Experts of a small language model.
Size: width 192, vocabulary 8192.
Experts: 16 experts in each of 8 layers, a sigmoid router.
Below are experts of layer 5 (counted from 0) of a mixture-of-experts language model. Rows are named router (the router's row for the expert) and show model dimensions 0-191. Each number is 128 + 24 x the weight over its row's rms, rounded and kept within 0 to 255. Numbers have three digits each.
Before each expert's rows: "raises" lists some tokens whose logits its average output raises strongly, later layers aside. This comes from a sample of Wikipedia text that the model never trained on.

# expert 8
raises: ".", "-", " and", ",", " "
router:151174094106163142113128109104127136122170127141112107090111104107078127111167118138144144106145127118137145119137105114159113146151115165140111133121168135102125132103130140125165136094139111164069102123127158087133160156160095121131135119119107133114116128135118130157145115138154124118119142113163130102141106158155117144173139150124121160165115113147138136187080163127100137118115118128144096152103150147089136139148116098129170137106102130150173131149107146134088069102088179097087146120145106105145114147164157105118081106133154098146127143120121181114138120173092162080

# expert 13
raises: "\n", "-", "|", "In", "==", " "
router:152169128116137130117164114103150105150182146168137101115099106084101153109186087106169123101162115117171133137101114125136118166151117137140116126088117144097121129133125116136151116073178093136092136127113164083136178127136092127124131098134106136112119129143110127143130116146149114112118136120158138095121128131127098145191139151146128126150113112183146162159101150135073144130115145137140074124100140140078150148124110115131128128113122105109159107160104157153090112088087161105118149140169105118137131139129146090130107115125146096129165138122127169120162090145099154115

# expert 6
raises: ",", " and", ".", " in", " of", " "
router:134167091098132114127161125105150085135141147140137115130114086083095111116180089141155131157153122119152154135135101122142120149150120125135129124118127156080105123131124138121143117088173112152091125130119136093147179148160131110126123103114097137118109124145077134147123122158171119130112138150148087117138130131125085137162135147115130126169118100175145172155109131120077129142130144119171082138079152138099136144129132103120130149114087099132144113120108107153070106129094163095137160132148132075138108133155163091125097099147175122146119123107095179113139111151113136074

# expert 15
raises: "9", "1", "2", "8", "7", "6"
router:138168118125133149117148108096124137144178138148118117114115120079085112100178097131152137103148114125165146124123105120160119141128093138170089117104128143075134150110140127113159118087157118153085111106097182069109159144172084136129133124111117142109103155149108140157160160147151111119113143103141114128130110157145117131151179151125122122164127110143141136180093150154087142150139127109143116146094140133111140136142124113127124155116132125114165081143122132144085091138095155121108115126160101098153130133148173095118077116132170101133134157098105182122149112141092136097

# expert 11
raises: "6", " |", "5", "4", "3", "7"
router:137149120107152129118162121092123107111182136161120095105105125106081120118162107148160138118178113098148130120109105094160115151129115165159128110112143133075122153104154114124152124080139118135115099106119182084105174125134116146105147111121097145110108157130102140149155116136152117124132141104134120118127121151146083154162192135134126132164105088160150166181105157153078142122130150141144104145091149140100139132130131093129128152115126118124162101146118144150069108120109173130108142135135119100134129132146166086159114086157161112145155144108131163116150103161097143107

# expert 3
raises: " and", ",", " ", ".", "'"
router:129170126131161138109143095124122126123157141135133114118127077102089105124160107145139140141163131097127147131114069110157096197135101153134101124099137146100123152118112149130146111094156086122088112099125159111125166149148097115131101091122090127122093134127100101123168122148166131121112148117148162096131123147156100158167172100129104115132104127157124160178137149119078159140141165132147107169097118143106137132116135104126143127110118101135135108172083113163077118101074160138132134126124127097154149148137154123131103109164143137149118147137115178133155127171083135104

# expert 5
raises: "1", "2", "3", ".", "4", "5"
router:140169103136126127108159113071110096122154143152125112126107118133097130119210104131138113105129109117155140122116072111148103138150106162129125118111133148095108132103161138144142125078144099134089124108115145079108173141145119123125136098105098141123115153139092131147150134160141117118104150123147123115134109133163102141160158152138139132158117111167155173155123135150073115121122157102130111161103122159091144177150106116140130144109114107149150090157118144168105079104110148114105165122157114097126117140146168105141082098129152118152122142130101165140134087161065135100

# expert 1
raises: ".", ",", " and", " ", " in", " ("
router:132170142107147120116127105118105097143201142154138126110103111086088120118151079149132141152122115103136126140146096109155128148137102137125110128084151140088103164110144149129156125087157111113086123145137174109153166141130082130127110129125108154102120159167087107149158131148155118117113143115145132135111144193134120140142170138129101125120117128164160154148125144137079112125109113087126101149080158153101143143124109098112148132101135121139137103157112130156087100091097141095105130114142121093117126156136180095136087101118158126126122140095112159107171108155074145098

# expert 4
raises: "\n", " The", " In", " As"
router:149181115119148112138155114094140078129172147164123123110125107099105133121172105158140124122173106115136121128104073126129099158106117147130121134089121160107108151125118122142145124104152082127109122110126146101113159137160105154130109115127116151115111133147087144149137102171149116087107148125141111094118106150131091159184149160133118125164100109150150159130076104162065133142139185146137084153091161154086163168152124106148140139130098121138161102134141117155111114088116156112128152118159106107170127133140173100132094114142152102145136138130112150131157125124102134098

# expert 9
raises: " and", ".", ",", "\n", " ", " ("
router:159174123125111158109142104103167110168177133167144128151105117083089125115142116130142134124162138101134122127125093112150098140139112145138133100087153156098092150096123119144164125105173088134085103129115185112121180135149100150137105111155090129109097140135086114141173135135149125112125150100122151137132105166142095126156150122098135108131122115168158182148074139145074129125117129141135102150089136124117139119120125096144130141097102117125150100163140169140117102107096181148146155131138123101138119133149152093109099090128141134127113142134121163099151114147079139091

# expert 10
raises: " in", ",", ".", " and", " of", " to"
router:142193115133137119129133107093148103146180157154140118114090109107111128124166081133159126098146130129159142143136112085149127150127113147126126133098134144105132151126145127120154095070146093129084137134110161098134164140146116138141142107116094130117110131158107110159139122154172094092134155124153126121146114184180104139158163125124124150164094127155149140152106156135075148128084130131177093131087149147081132164140132096118136117108121109144178105158119131132077098120100148146097138119141116093115109138148170095123105082134119120115125119133135159107164118165104152111

# expert 14
raises: " in", ",", " the", ".", " to", "\n"
router:127180128123135150086158078086153124136162158139101095115112110104096102101175087142164177117134134115147140129124097110139128132120119144153128135081152146098131169139130124122175095098162119126108125114104174103146161132138089142133131114135096171120116161145114107166138137140139106125133164104135138121151109157181127130163167129127131136146129114151120127142144122143090153133111141110166081142101149143079135157129155132152145113135107093139164095144107152169096115115109185116118175120153129090155131110144167086130105123128162120153128154135124166105153097157111134099

# expert 0
raises: ",", " and", "s", " (", " ", " |"
router:142176104118117127114142100089126102125156127169156101123090085095080110114152102135160154113159143101140128122120106109149109146129125159139090111071164139084096177137138128116144133087184120126124100111114155088122158146137090124150135089138134130113118163165108145127149117155132108115114125084163158132130123150142095141165150115134095121143125140162121154147131150136067137132148145097136091157104155136113135139155144089136149127126119140116181088135126152153077123120119139135115132122136092100140107147156142092140089101133118126117131124090144165114175128162076143100